{"experts_per_token": 3, "d_expert": 64, "activation": "swiglu", "balance_bias": false, "init_std_router": 0.0357, "lr_router": 0.00163, "batch_tokens": 131072, "train_tokens": 403500000}
Below are experts of layer 7 (counted from 0) of a mixture-of-experts language model. Rows are named router (the router's row for the expert), gate (a neuron's input weights, with its number), up (a neuron's input weights, with its number) and show model dimensions 0-255. Each number is 500 + 50 x the weight over its row's rms, rounded and kept within 0 to 999. Numbers have three digits each.
After each expert's rows: a language model's description of what the expert responds to. This comes from a sample of Wikipedia text that the model never trained on.

# expert 36
router:476473584579497470496497527485560541508462558474544453519520555472509590481482417522514528528466493466510436478508500498483506432498479433524553461512361490442518560461493504461578460501523527451526508417549465513498535490456539418544527467435454391444483476575467513516421418524471538483458512459537523427496578491467613507434502538479631509580483513499573477522465542598562480432455523524477565643413511523481500470487529598434550517450522454444468460530484463525453492549447458476466535517411435509520409506560503530454491509498408479604438464528382500584514408484494521486496603499468531572471600593560568504568501485452453403478444503585541516433566588454453555478540451388547553479399555464539486546502520422489578606506500407529574474521467535492535439517427529
gate0:522466565528583481542560486593543456493545606446539493457601565591555450462485446494510550543483517464511552509508553443491483542524507513534589506461437444438592501570512630507539473455455438536455474473478420540464529530499520504574472418465547486444528469541503446490493482529448488545490605533513554559418580565586551524469547471574614490461476452461411527644457503634462467469491557494494463562494486445509493517649470536479533439437539519537371491520490522491594426360528500456504548467563471480492531440459471448520513484545469502556499403496520503490494505443554460580413515527474512436644453521508554493554496467477603537454611509523497481432484519482543506471429474509571492546460484491424494489527447566512528557510576451475496505565574428426507500510526538
up0:457590521522540473462413451457421555524516558475498346548499459458485401552483435441451559440462510496467505458514514491499482496540594518507554505522452515585493489479491492514509495468592579551506493490511492509469444467518509492495450444507508510607467575435530416476492532553457523501517460527466483462474532441529606456499399527538481479507552458470551559470387348528453480475545563546500621480534472456553471494532534544433552482539412520545440581559444498483481470414493489623497499519583559473466491534516393420466458472503574438486504502560498386457547471518413544541586570566510431489526491484456526543465591549549521598498583553540545526554503635503577511418483507538493520493535433551588509497482679495498510465543495466489555430484460520483512493607518490
What it handles: Digits inside years. Middle digits of four-digit years and other numbers, especially in birth and death dates and career spans, such as 1'9'30.

# expert 8
router:516432495470497414489560491513476463551407417472519535451556512452536453514578497612464397444445508432426535428495516435494474503459517520448497513533473513488447398476488583479558471559423520399545468434515545508416463541517506500479547586453476418495437573473462449531536523514518467612570440561473524498552417460440419517456506538470541537503474505515524435498562443521464394472526588587505471513498481468490572480445456584491508578466490545501516578504477558476455527449550504474566490428562553472517462554605556476542562486444406463541484391509459471529474488459480444470470560463529515542502599547534558396405370507388474547512476465464456520493577394516544549506484444539488596423438462589518459464573492496442462529403443457562499520507546457524477518419600503
gate0:572523631396478520543553479549503501551534514505483436443597462502467506506531514495517496471403527451479566586473496435544440539557440479519497474579438550399528563535519498499479549474451512475456517511519485511441543544517514433523573485461417466491525544581423452426461522490544541520542518583563431528461474549539461462461465550517566521491442481558538458598499394521498477421551536490517446522508564387539502494549564536499418503498485541574485508533533529524550470420452558586549549422507597513484499445516509518580503416470399482525415444440514509510463519555517471525444553402452440462559504501585615585524516513534505531430628415417493443435434507555564518593515427487551541425446484487426530451495452575454588456567442455502575537520610442524481487559544536
up0:465497463482560517389489511523497521393501576426516394476465459513457541439550473386539547542432450529504523573541457462549495435424471462527565470511488573453558474558457485446473445511516528563512492544507523501517480581504560454546419484515460529492556458537522481476467524526380479537510594500466472564522561466565585506511396558483542511544533474514595548536419464465377468625578540506490538540539522509582472611519526498599477526579500514422527450519426463415470455462507566569518472626487466450423494573501530502512452476475580455429462467506483504508460554473441512510438451574513563555450454525462544494535492624508549529509494541422560483515527459521509577426479561502538519563511452500480507463530576474490515614505541517533425502428464397333455514455426452
What it handles: Digits in infobox data. Single digits inside numbers in infoboxes and tables, such as UTC+3:30, ages, areas, postal codes, plus Coordinates, Born, kg.

# expert 3
router:475397518457522512544441541543509486500476469582561480450476470545549459425528518421402504546468532450446484537417391562451424481544449623516493469462515571497646590590490526479477516487464537464502537452472559506452505509509523467452443483422401611533477550525482512481480517501458424572538534483482517532539460584424496628478483440487510378432578602554523462525536498566454523475476503444539450544515577518466491454427529534533427527541394424445503546482526514544468531445610459454474477429530488420514544474445535548426515466546622493449531548475543631553488452556489477560527516451575508484475507602512499592454528552491494483470488524481562482474519459517487495512504501461546498439499493495472621494541504425487515530453486490540524557381598434519472433581548416
gate0:489477536510554471562448416534516514546521480445511567451508556579509521492507545541481530576439559491542548532520530377503506496541452530465508489552521449422572473562561614447533499473411522534466493528456460546496452535516476475534553477523570505415533465466528479480478555521463610514503644530505544553436528519468451534428538472572585425417460475500456516556511554587469491449567547466558547518508488540494585494500490434509526456574488510454499394600484508430473539550651492565497563371424479477421484467450506502509499546539430479522486462495543467502355493486524507546430434461520494453524528530441510508518571621489502551435542540522419430503497477557539498487474561636399541488500518468448525471355542525410536592515511498457600509463603455448482454508449492
up0:613463516522562424579476463513574618520531400526536498574572445549451477502472466516457513531589460540474537430512472492532523526458454606493506381483523496500494480539453511558526531513551564523497537559565468442450433556576524489457400601547469521586475581511546572506548533630505563521566559503504439476457516363617562457613462512387580443539510555486476568457505515409435452517461491468523501516544523497500534540523523494459534558568522488531539475552434507392470531459515483590501544564465513437520464480527577438484525471486532464541433471477434474487447509521509572437547433466583486575543521580445499453476619547483502598449523491477359586464516453440470463542528470517495522493462480473437541573457555496451481526425520537499482390527542482492481503489473545
What it handles: Lowercase word-initial fragments. First lowercase piece of a longer common word split into several tokens, often after the or a, such as n(arrates), p(acemaker), f(ault).

# expert 4
router:504445563552558475498462473471530571442502446541468487516523490571470584529457444526487457498541505455559528510520482445401483497491548461410505499527437478460465436469475468538532561533427457392456514457512555457553568498502428570464484476506397462413473435487538482483566532523579557520539497412519551430524563504548491532543554523456551433597485494542522468398574392382463442566488524559445585493537496580465451522450427453490579513539528529479506443523440577508478384486452556485513572482410490507509434491438518437444613573468458521516451501481564552409483488427565635562517473439470449547513493536456511488496521497505596540485499529509497597555480503560565435511453511430548462443546508446482452426472423481567617602502535583380446501457437446431504499460503516
gate1:553551474546407586479468476474524488418467544514498498437534527502496580520521449512414503455425461517526559486475525505462437558439490442526540472537537541570453551429506456490460439515525454459426498419548428569558493584501489529511554473449452431471553482486472478497539511480353386434473503434545510519520582533437488496594557491535529456482475453476562608424545463529576478451409506582503426391440497453453430534649548534624506421557479459483468495537478443441517447498591484428456469458460490432492461577489529470534660487454499542502526536503455455499581592515519500504521484576507476456568464564580504474509468562567495581491543546594525504552575470524464430522418557470522478493504523475478419464567493438530560584454532532571406591501532529479517487509529541
up1:469523472596506474504507514537488455470462524513540488527590394529407514558581535496464458492534416461538527478478491365553525523436520498442539488482459526473408453420500526455479517463405499522447488493445495499494530551505503615480555576575510455531541538512424545523538500486473529495545620498474538524512574558531540490555546474461469529383499503529492476481439521637503459393493483525531514476464558504502539575504566525457552404526523522496548563506398519471425530592528492489442546544570656504436479525569529461481465518479476459393478489496514407421617575582470452466454479540530469418559558498442440418450458500495521455603562414454634523572531440542592514443532488522456461472581519407450513451510427518479482541458497541515575519527484491592476433486439506
What it handles: Month names, punctuation. Month names in dates such as On 23 April or As of December, plus commas, colons, hyphens and table pipes.

# expert 24
router:472540510518511564477473500464513471519416490491506496563496486501468539399528563547410436451529507493504477499529513521440434477507536592556498500519552397426493557529536532489424588536458421575488438479591420515528554423526550474570559426566561396550540540514478473432472525553423508574458488482453470522462636572510597549564594481476487493507522499523528498497460478424522509494434521501544506536430616604545572376551596469510523550455507474399517577488508613462558485498465490522516517492559612429525578459410496453516511487490507460481414395487503491479549543562499508473538476529438513590502493474548441497490474500514490461505480440528549503470502477525565579479487482607449466556404492491550586525481451538567459500505371477483496556578578520520493657570462476
gate0:516436609557528462442490451469569522546582527395481482499593440507521497478504493389476517493452544522491573491452505489443510538512492619453616498452488563414507547510570497516475557469519502530435464437434533609463473515558449412509478563502462397547613433551507547426506456591521516465557578546544510553445503514510599509512510447498502545531468522466449556554449439550429514437583471446509437467460541447443495465555539503477466587462497490502475442583527453455508481515452480523377482478511472521475531504439488516545498445502476546464433425596512372482490545529474467545442488514530419427492456527442515388496531502545361509476570533371506550533444472505582461526410465608458422504518512532529502491537422511499442603494571493537500473515472390462423484508527541
up0:429536460541498564426464507461460509482551523498483547473520457506507482557557515489504511497408408492480504512539516488506571510501476583587425458403454470451575536489598474486483515545530493623448432531459573454433471505484564497478502424494472517559556454539510486510494445521470464526467521547483417465533517570475494492492497464624431531492467511455531531500565370410444483607496509559483506477456562486472517448510490575505460535462568410424476441539453472508443446439599564559547541603474545490468479573519566534465486538543549439459500560405551561490345472437534512468485467556510473486496450575554435485507480595458493464478455601575491524468532536551557481531491447564591414537451471455524491567509559453590420643554395576510526547474487491387472468401450491
What it handles: Table cell numbers. Spaces and first digits opening cells in pipe-delimited tables of scores, results, and statistics, such as | 6 | or | 1,524.

# expert 49
router:558546470498487582434493473592475545458483540512462432476440458484465453460439460569513544466488484528555500380495527471550463578455499492551601478492489459479490454569404433467493516483632497424554413389413561483482395545554571519532557426521520480467420578497402395538448580385536467427454517543519511503581482514421492534444527553459424407459533511502470430565498452519455401472556445523569445526499416439447519475568389476461459423474463481569431558479458488445569478571507481501586457537539577473406503458447484483505519581468548470500500575479511529451570475468467575579481519507598513490431545498423479592516484451529569496488511523516507471482534577502518487535465538573522512559558527483510576474502396477573529520486474496507436495471454494470541436572429550
gate0:500495523508532537496457507464439494465468501471466505463558472515559480462485409404521515501448515447443545427507539471516516481491519543482600461500485512557491500608538520564626483586493504414560425446453462575541480580535484426505550452484474598441426461450429395425490525567549558472413525528506489445442630530504545604497421490432535528464418461544562461561487482457496508445544502485503453508443543432511460523606583494468419447584457517574539449604492505535504467477505529456441467465530533498485445498487449517465578393486483540543579463363474447422530533489478537561480489427503540486542496510454559472539498512603457553500514471487465416576375498493588513523448462563514545530536510546549487368505436480479433511462392452455513485554538447465523446472369484
up0:510515616504598524517495531489459481518559433451519600518420395443469492490491449564437613500463454474494523513529481429583534550527407470482559526526425489498392411533411494459412481545499567523461513521499427531530428518564526560491506544410523591539464482466471529499414422437427546475490512419486492597500572408507508534500402519442534458495533480453489532410453463410499528570426548526478540609493502473484480554538482507550478458472487491488515476601423522503422455432502525562551535440587467583458499474478569485561445497570527513515612484497423471489419535514435523488476528503514524503483415485547448485567453509500560552547450494516513494551542491400592543530548514523526508422426416478519439485532449527506543501417422524435492452525414545441461358543398525
What it handles: Table blanks and odd fragments. Spaces, dashes and digits in sports or data table cells, table separator rows, and odd word pieces like ign-iter, num-erically.

# expert 13
router:534482411455590549414451554497546568599458446515477512499552434473466541454481449392558596491600605493552517555478546478536520433494539515482524458498489595500478453445524605524589447452537513482436484599509484497448502513492473506542447454468495445508522480523593496422535512512467497511555441429559376553463494565567552498468526453550456565489549442466492520434423452437496500536445505431428477442488505509515491416454499504520381482568452464550500575532568528537530464467552441486489514479483466592471461400450389541451546531611393561478479574507557463542594463498459494534407499502459507509491477490560542552537564522484512534504487498518513508529453467469396596550564506459521517556451538453547406375390538545502506469600554441433559514485496555496520450529524594
gate1:570476456539588466528470476465434540459526529559456536551505446492499564513443512486469461511478536580470545449471561456541503511438541445577511520637429568411453470626506603537453467573516418382393482475576513552495483412496484569458493612457475566475532384506513477466579450452388353468514457588535496476445493517439509518539486503503548556394420474562511525495522492525475588530592535518540545496466492434539542467583469535400409495535564538509484449566508432557519577448558534523490529513450475429503470441534359480516552475568488475498477524466436504512465480524451535457446555469400469466489452487522528565567452602529498529478464537535508500555503510457433449459515496517552634534557479484502442443472522461596430542512498560516502485535563541490500466507526532
up1:451449520505440523544535431484475531437556506478545531453494504457496485516476502500481512530485451497466450438473472433595492568528533396455475511500387542481469569446494479527488535521431466566430584637538434447481512474535482471468481534546458444476539535478457488474566429533465422486517468537491560577479589445462479482540456487454503533536409531420579614507431545498487595512456509472481511467475513498492521465447536479499503441482521406598448576508522494561486599390488442513559580488591580516523509539572477444403478473583380457540493436454549396484514406493610564533388456556513461467419524434388467584536519553499651490490538515466573468428561497490490519428543552547453464531514509491473542455500484514566496551481423382461480540472464577573484526506458546
What it handles: First names, name pieces. Common given names and the middle or end pieces of personal surnames, such as David, William, Karl-ov, Hern-and-ez, Rajee-v.

# expert 25
router:566514429453544508515460482531484602584469542424571472430549482508447508546442430454541486463555453485475521515493594502530468454530508431416526488557430554464425490447462547526496481569519539544421479514494430394501463538476543494584447481526517504409522530472438435487408504428469441534465553408470523519561537458549526500480457532468449451531493435488545499509351572544459493438494424584563414507501451532535532483481505419495414505479505514545517564464517441528441520430546487528552546604437461573560408529448496506529451595427502459493438405499541475415614431401466570579471597506513482480511481472552517437486469521466469415423505554458408462352413555556542467473499531511498469504525432454532501454490500490564476391454433557525504485507385471503478438540483497
gate1:557530468533576443511506526562489538491545442559455484493457371457564559527492451413450519512500545543480391498497544519552471567539588384447562565521481515414400404535479464482460474558487463494490491470539520447437497443445463569529538510457440405488543574497424544464516461495445540504405525545519509529505600561517545477510498440540613446437508447526575612466547545400578525436537500498556491525433516429515475413621519496580452477512522430471453507522550472489462470542496440555476558488566510528489568507484514496440525535545501468512500468503439467550447496427464534519476613542377587536450542528601525470561452553570553574519520554514471457507558488475480443509425495424498580506476498537540510439515630479495536502505505514525487671488517362535465476507481509
up1:570565333489558516530571543502557589500438476547461515438517472421536484534499500505449449485451488547450466508396450427515580422540449507482482492508384484446444408517464559561438443503480505511550529430465459477488480500426552462407553478493539412510512560539447439496414474474437552550490534477501500492489495506530506551508522450562507513422441466391516527436587469531588497491538531417552448506492583457504446539489412502527512481454473420568512500487576527533521464490529477514527562566473592527559483658549463496417482478518526460508508532479496430467448521522581612447430515582451548484528490464470531525517429528559602549593524436495526427437508543511544572377506518577540529540520579505478492527387561539549529553549496437564515532483468406514466382488446517
What it handles: Surname onset fragments. Opening pieces of surnames and place names after an initial capital, such as Sch, Smith, Wil, H-un-ter, plus spaces between score-table zeros.

# expert 0
router:493514457451465536476594576427491429460511478373489543526496520476581554390513539556505490481506533527528531476506526482439528395587433440529441409467466423509414511460451510487518539449462500441537421633419458483524455490582509495483493532496545582495422482533474483404562447539502505397487576535590412551500633394441542432528516519593469453471547547617524487497550421490471598537475480485547531482548463545508478472471455507460526473493512498512618393471474501549504526510470522531457451525520470531473520536514561494557504526559544508494434486517495453485487554595417443450567541393448535495447460573514555554480428451558527481458477530552522419453449509489452559604408526384545559477482476577492491570520545500489497459540540567488613539435454521568474513549475488
gate0:504432570528502507514448457589519503461568614574429465452531358512492441443548514495433544530436518474513496511504536472455478514506485455472532483494492515430469559525578503472509596426475485504546531531488478534451495559606409479634466484472540466500427404473525451557470401605485505480493576598521446502478516483488510501569459521570550477518514535550460476589454439540462586471579503501414462512561499483504487490487544492493562459549547534531581443464423528434554487510444508507430529483469442515520402482471445555487496447460457478492457577408478564464474543541509563488537468475517488384439555492466502430544460538530554616407440532470470478467466518479428527644529484454557535504534568531485408521549425503362557613542517525462501514513560364468547495401518525
up0:470557478474486426492434496480527566454543562444533424548529528471431552442477468463493443500511492446409545529459422568584472543517462461581501444536465468491526500454536483497468516631536521492485584516464593548579452575521487622543493473553484515527497560576543474493472508511432505488505514525424447573553518554525520525505472544431548581519499442515514625482489530477438496553478442506397538467424465435485518505482600514567469575511571404529532428573410605487497550490480454589414483476588429488508551490533519495453468522567550528495506495540541463525438491485488496604354472423405539428567452489492461429495402608481540598523577461530487535455523507418518594467469558522500479432479436445568522443532595483505472528443417455521541476515416606501514481527464508
What it handles: Prepositions after nouns. Prepositions following a noun or participle, mostly of, in, for, with, under, between, as in one of the, flap of skin.

# expert 50
router:524470597571585564550576462539502567484430455500507464572601542541548512493526539519478490501531441466482446465479455440519522507420436428505480447540458402427507519565404539401554453548553493428462524496581416454497552466485508515601497427580458555410568499567474473495570520534461469476546473538446394483480490475545506622492511490580546570445530485497515449555529539430516436505527551471519570519499540465448472554595598501550511552558526477520465471382508529549456517513512560489402539467443432524514512521454511498599423403472491494424462519495554393529465469507518462523487492477518638499406512520547448438544401449492533435546475459471505444471528530485569444458522454441463531524496484513483525463559613471499561468453427555449596470557501491574452520579411413
gate0:477543469490515496446511421466548535481630615518446504394466500514483558444472485491556514516518504508391426467521445530479447543462558480491488488518514531483472496533468489475591553545509576539470540565522460500476527478502513469586533432515539453457509461465589523517475465615563434517458472428487510488519503591514458526432445535531612455519517520587535589570547507524450476528616465581465466463474596509526497472506516561546629514503540640492513441584441522503505523479590465512389577468487473554539482512423462534598504451465477467578443487464427494494527429498442532514372522514451570485519475565518459481598502519465508516536619436455490484470489475402518478527438636467492530447486531480558551479521458516401639486586587496524547508490557453457577574502507454
up0:549468527520445425449479528483420518445614508552505504512469484430511579443577478495550510507451498509467498460581433513572467559531499544506532419473513528531468524508486553511483548464627534559498577414631524544444562512592520574512545473467494476455488463517622512452564481598528603527436523510400476531552481540569502475582441513576489515458564508513524552422563509483484529522515424565437482499470666537499484535384540531557581533545572506544589445568474452482467441451499493462533508547500487600430595484508572436541530462446545437478529562471566476413452573533526478549422492486482470537469489513535525494542503575477462487583624513450506527536521600477600514498470547498496494462456511549511480437533553519480535512534504365503510494575498589417498440582470545
What it handles: Taxonomy labels and colons. Field names and colons in taxonomy infoboxes like Superfamily:, Family:, Subphylum:, plus periods, as and of in prose.

# expert 27
router:536433464454483396500602492484440416499481462523432391532437543494538480494532518531430477520548426566585571548566496513475582491462445493525484484433548388587475523547522546481501451525499392596504480474514556474530477464383437516409551532436468415503558487496455590475482436524418504534415549516565581482402539482519531491543401486482545514550532554583555432516514518580544492463526432571487508527485513477510469487505571479451484488493594501470588458437462484527484467508407462582412591438474491543506522581424531520482463490473470461603566449477560513570433523438451545559504451484533530477513509525501517459544518458480504534565481512612503451512413492490557487478491457407522415460536441583470484417518587551479438544493492500468557473567543539581425441440366460
gate0:437463470497495503490463478547519468514609499472487578375635383477492415525549454437518549485385484516525562466547479483489572551520465511524579465478486485487493541465506564527427472485550557489537508488521370551465521560500504461583433589459575503348497516450475441530444561534478470431448467526469570508479553523548480550556481523523547545407483480527485506577529384574560469471480499476363519483557482551462560493458512607423451507458507514548511500583556473554569515436465434426501526434510560465531462467604529545468520402586441466504537549513520460544503599473429506480446493517509499434549482556508531458561548511521495511471503469498447448495440507470470547517365427441524493569505558543538469422546462463396577467501542466480469623514592473507506492497411533
up0:449469510516484482507496486491472450539560547562494477483496332469492473562519357489451506477455502508510527513524394540502583427510530513472616424499400519481512522435474545433532511532537520543596579547487482449537582566469550465492487430488487464457475513450524559453503541532533522430432472479415502516554522540477457580517440593472552531481466462604558423485442423539530509564455506466411500492504460532546544574548436560420424498525475451434503513528541549496510471514510430497479407498534543524497477606611648459447393474612524441520476474487525440516527529444443547547504471578554454496515541481576538382556529518511545529446488503445448547443475520508535538495367447536539468542544529474563465388563426490465476495396452429508471491541497552452465410548467452
What it handles: Determiners and quantifiers. Articles and quantity words opening a noun phrase after a verb, preposition or comma, such as a, an, most, several, various.

# expert 47
router:526534484494501533407512506485528408476523518512483542552585497474453545485533472425493499529482460506489572355397493534425355540538456536581503595557555530487444475578515532593515435463530505535508488544499438537423487482462460446506444501438565482476465476460503453485465591530518431579492457520412547441487490475568573445478425420557445502566447497477470503486489518462476483449545499524483547535550524442555555553464542510568477421523478497439494446434409524441370516486501585572450448471500410606491439372463517529487355441508496528477492549574545505537492499551449525363505577459566536460523430562480487577530469477474534367495596466581463482440461445483522475566497544514491482546512476488489466564539480451457462407452479438589478490426449528500534490535584507
gate0:497550552444604538449428470521566525557578562431469450524540453504486501416480459531568549571527619524497517541505491518443531499595490570434524502520464559465511557552550625484527476408521506512508523488444500636453541606513501479453536478502518459440497460506512503526570492586489515534534586492473589504466562478489484605547491376502541479484563488553420396552530579524578507469495500534503522499507510451585501514516548489458517498656585543499502411543477554423580476392398497478405482486490471493594467491476507454493421500536457480498488449507563466525545476475496493577501500549448550435549460657448627508462519562512493519437506471496505524501405542552535462428462517483461517562548579581471512502511465568444529462508459466507581534444579410464474496543422501
up0:531499583534529395439396526453511546450536502496525432511462447579541559491475420494473528612510484446579478473568506431544535488521535527536469543566518535460586491439427481568454502425627557523583443378457504502406444478503477529544482525456471463593471401423530524444481590499504521433497573446424516553585489505578586555572481495502489499497542500386455575503454391545428484541432452449454530498483536482555506502488555585485507509532506417432517589482457455438469440451432479506417485504609427458549523479513531505437488501515591445461568557485419470403468559456470474588478475507475451472506535522572517497542501610554590539468505480507478521541594598385493532539496519516508527497530489520531501455568504504523446544492421477476497538536505532511427430471433575
What it handles: Mid-word consonant pieces. Single letters and short pieces deep inside words after a first syllable, such as Withdrew, citizens, vocoder, plus er, it, d.

# expert 42
router:438604529478471540503498497423437491458468485425419422539502522531588526510450455589566526553500614453593480607552504490430455449545487490460526434498430476485544469431401542561552550446506488504512459599542419483489505551526483480447482504518403520569402486507462470439482514453479487437441455465549447545460530451510511444532443564517533515481506473574522477486547379464464542510522543368602574515555490485517489456448500533403511522489536542519613451537557506570526455523439500465424404542451538478523406477545500502529570612545529534510497462466459500416469531575430462441523563483451547516497514538565579594551525434403534528431466483526513462478471517501467445557463431398487544517507446433504579523442544466494588475489584593479526484458390543503411437486459498
gate0:487441568540495510423426461449604439450606534443451443442447528533474541502528476416462527546459547541552532526576506427390548513479478399492434499512376469480568438456511593439515437439534497578582447467406480549393442556446468426462544459464582444435556484477456515462495569559444431419478601481543532483434523496504515562504563538510436456556499518452406568527521478558511464403533543556435523434558500501475527451507466546501542501499641560481517446474476470494516529517454461469434540518539537549403541479581444520485474488577541405459446516512492538397494480542493484553505453459523467451543560587515436487500509483581502557502572474514512512589437537500547508448524493605509453487580508474470431517540405533420492481535492593496552492476547409450524542498433543
up0:570461570557555561457332518491461549435540596507515484522414461589484542534496411535434435543454504560451461503554439578478538494424440479456463453573425409405469457553496503509507539451618604521577446530472440469485492452499548585433445462560495517546490477562440647402494555472510487466494526524488546500461482480484545543565469493503528481554498482486442530494483463465446496443523509526543517522517446451540568414549452544466588436486478473556549476568514497502484433434498529569505525575513453483437511480566497557556544534531527432521508559507502504465413561472496477594447486559483460492577507561488466416512402486499430549431509418567485478486520576439404497456516425514552542490493413496457513592443531489515541483472509569423565532463406510485557450374446583
What it handles: Prepositions in narrative. Prepositions and conjunctions starting time or place phrases in biography and history prose, such as in 2009, from 1937, until, during.

# expert 1
router:529485488475446443550507446559509573569474480553444499454543479554545518593568460461494482509494491495488537552509499478541502477494493521522504392451500410558451462468454558423540503527467556560557555407587534495461504528439538519451470554421509425481486483534488460577520506555474509547489443540510580462492607520534478550572522587531462513499504563529585393560511420506507553511517598559454359505492583533529476506466539527477516450478515461442574516512390529483484426498410432542566576431546500549486461629582563402500535518474518480585445582515492579551518566508448585558506536532537565564445552530548590561453461406557507514537451522597445587463523568410494476506543508463400464513507510555544460377461515577525502468467487489476459473583492398442473436490428523
gate0:404519589512561427555488494462576557536532591462480454433578545422464414469471502469539482497548544475467562503505523513456532502551444517543498405506438504408493624465494588515545523513494509490484483460484451499465503549454526464520552445430478543506462473484593618440455579581496506395491442565500576509504527624506513541397468491504543380479477548569406568561498447574494518519614402469537464577392537501428448544485471538459546486661536485454514417588482459470523516427524440441443533450550437484470464580421455514570430553457517441480462540468462552507470519476599503464528445538422497422474504565524526467523479566497549525444495534503478443539425464491527549469444475480541506559432461438471430495533499488470622506564473486507570457513538532550526456497514506
up0:443425559574523386446510519424485536392536566449587419479485433460372488524462476460500451509481484418542433495568490531459450523482509517421452513505479554463507545538444450473413484510560505584522592559482517430491415464497468468509449429473437506547432431478528563508408515459501549488504515576359409521469541507501584484503494553518562457576516496480549535469512537492428486531505463602570609548464498399461409524460490563549553546546502499563457432528465494444443556555469517535453538518601469476448500427609489470461449529582479509550555491486468538500520518514518549510572508536433535477459477465477456373511443595446424562504544494454471519499482489517526467500620540436501585519451492520549526488435536486578505531506446562498449478521437606446488367475579473
What it handles: Quantities and numeral digits. Digits inside numbers and number words in statistics, census and sports text, such as three, several, million, 2,285, 4 km.

# expert 16
router:375496610521449528571553574466524450482501480421537556460442424591576513492454548467433473494442465557480576546592432462536553574462454512551465529558515477482557502528471474491475568473590514474560606549539527548468403503529544481539445488484416462492568551505521535502502480492507457579533545469583507508494542507404565639477625458564482452406529532486452514505502545612570526446494493428461456549492461579416476567498472510561519498518468460485483523477487624478493500554475515504457420537466523513537516492448548550519518465463438512504512435489503537541514486540390415434513533528473472460477435465552512486440424451576483584412461425464562561452583525526485513458404503523526529532508518540493577495443545560533491613453467529420458524533566404580379544550555508
gate0:393432624580523502536554418533548509491571423419536497428436515462526460555579500527443457411473428487506414497525597541452553515510500518435422511514449442461524598534597443490525480509531506547562528469440529548483443493551498403572582420448451507460489492522482565527479502494461487497456617509547507441491586518451500504547565505520486519428511497602347511478512437540591518467569512542469438431472523542481449610547505425471448573450556451564505495441468551448465515488472478442481540498484500472507541547518546620511482425500482560557476456456462440446438481544558545474493472455460590416513410612486514482487470569537519530510490449501483465516546513453556522460402483505557505578463508518429434487488434556440528544650539497461525552531526588511544533469440562
up0:452529585498436469514528501454469524516505654462509424464441401405495496502451441567489446537432536570495548521513524516513530461545507531471505440573509533406553502534492497465393506437594496511514581448476477606596395490528481511565444475476476475475446461494594580536459442578466608466557554444555472477555463554452555472592552511468493466489490444567530543467436414522510503537438410463533545502463505501473463512520522448490537430492511451488482516519458386495503455470451448513429490459489447395485498459482526542520528584536480465447529382538506478566468476525469466591505449528486492534473443486587555425452490502616538636520635536474521491387614507517465434484514515515537552479480510512567428521524475481503423478502482504472450508529453578397379491442500573
What it handles: Latinate word-initial pieces. First pieces of split Latinate words, such as eff in efficiency, dep, comp, exp, res in residence, p in poverty.

# expert 56
router:527577508511492493550426472539416477468622432461465419417472557534473501484504529543502443429572462498590558484536445535430463438491428615520604492497414469473480478533517384448435567507577559586554462577456516425447538494505521520549418433535490487568569493469478497501384524475487510455520455538459400554459431535459526602485497543608467469530521497458458511516607546521419556511527535432515497496497521504542489586483546520514528478451547417543486411473503490533523508502488449438516551483519538528553514518493492414527537455455441477442406475492500496527537529436429461552523522482394531476555448492491507479457502578496465481524531632560484395579528575505426501533452464550549504608449492439526610594547529437569533581510519532542433477505490363570505497443499480
gate0:547508523497598520492563491519562459490464515400483539453551554490464418432524524396461489548455527443438508555478531433537553458511467434559539501506511505460561495470522562585511415461569468454536456430416480532511538511461495504575539473476475516462426414484584464475515549502452409476513500597424522477445515618460498500393508444583458533482521547404441512511575514501470549507540467535528513474493485444460536482530523474444473540561604464519633426598460450530510502393446476508444597508506520467461509482451522526544512566514424496501518457459547550491465508535460488491400396497559555312450482548639428511415553525511505575522595531570474488545471593512488488565510529498513609446515512452460514459496483604532512502495403557494573476533534489448469407516447482
up0:511428544510510524435453544444479493454481587531518515462457467468391514496557478359496535578468486545486470515510496439593543438478414425528488390428529433472560493500528580564431470474519504523541518428536548535505503499544540475492457462573401537509443464594487520547477531529425536477533487527457571543457507547542411523502517505563445435493587571480431503483473404518477567590491528556562547481454491487507500583395515457514477574475541414514625479589417476438417473500472503585481555577490522514509523504407524536502491550475480488439546496435599497552500532508471472496465358531491540357447515469523522537434501526517552570518544532595462622510533567505534514574489565469569539426469466472490534469580502559547513516542430488455467483552439569422543375461518492
What it handles: Opening brackets and quotes. Opening parentheses and quotation marks before names or figures, en dashes in score pairs like 3–6, and capitals starting abbreviations.

# expert 39
router:457510487415514507516466475565503576559549585456585507484477596451410508410494520453523461543491504451516557525436479593468445477462529477515546385549586555535573484512526450516528469455472451543421486529435474489507528496474489557529560498543478448496466573523430484556470421465539468535525448574551537554547515522512493465471518515462514502518446422486493565520425585484572528529417495444462478639569476538487614567487585501507435516430471469525609364453487507523487468566546562495504497408556434585622523511525395416473432495533597528431483563481450508560486493523517533548515515414502475567624604519453489510441470493513484546459450499472449543408410443516506476408506467543463498471462435575563505524541436529478554445525537487629491511520605451468512553503517455
gate0:503533564485493480584550555493450478564533499386417513423476534463523560418482515428469556514496465451525532453497483523396547487524467478523511485496500520477483569530484523517536525411442477512452437425515371512537417532484423428645511525432451565509511446475519480504622506474482511547357531512530453510565496564502479521487587536518638484492484335606486527569450550580578492470560465491446406496417551550569557513543483608449533482445492545489535454479434512525529541512552505496463591497443491426538515552497534462466421448520506501556367437482485479437505483431497511501446560528543513435602472617524528522567519443492470531470490496459408484548490530529542492458492535598446562505496539478549445510490478493479518462457562583508518482433503417459509528495619461
up0:476616565513486489467411486479553585444482530503499441494498495454540445477522481454390512446529499514519506528571464498408537554496467538516479429448495532510554568501497519466512480463541465537535623454525504469585463455480507458568473390461519533579460550524460509576511423553438486567571508498495513525501574525480585522514484502522493527464504438499432450500486429576490476444537545606526414541385498476502556493441508588480593509542500490547526538541516489460476479497469446535523572374553519433558543444535550471428545559517623441474407460440488381452416532525588358498559577462484465510486540478436556460527481509486458593479522471478555566510549600475538516429499540483539561457369454420541513594529558523519558510418448516456483505535410481463378493513570553
What it handles: Common nouns for works, groups. Head nouns for media, organisations and categories, often after a possessive, such as film, album, book, club, school, show.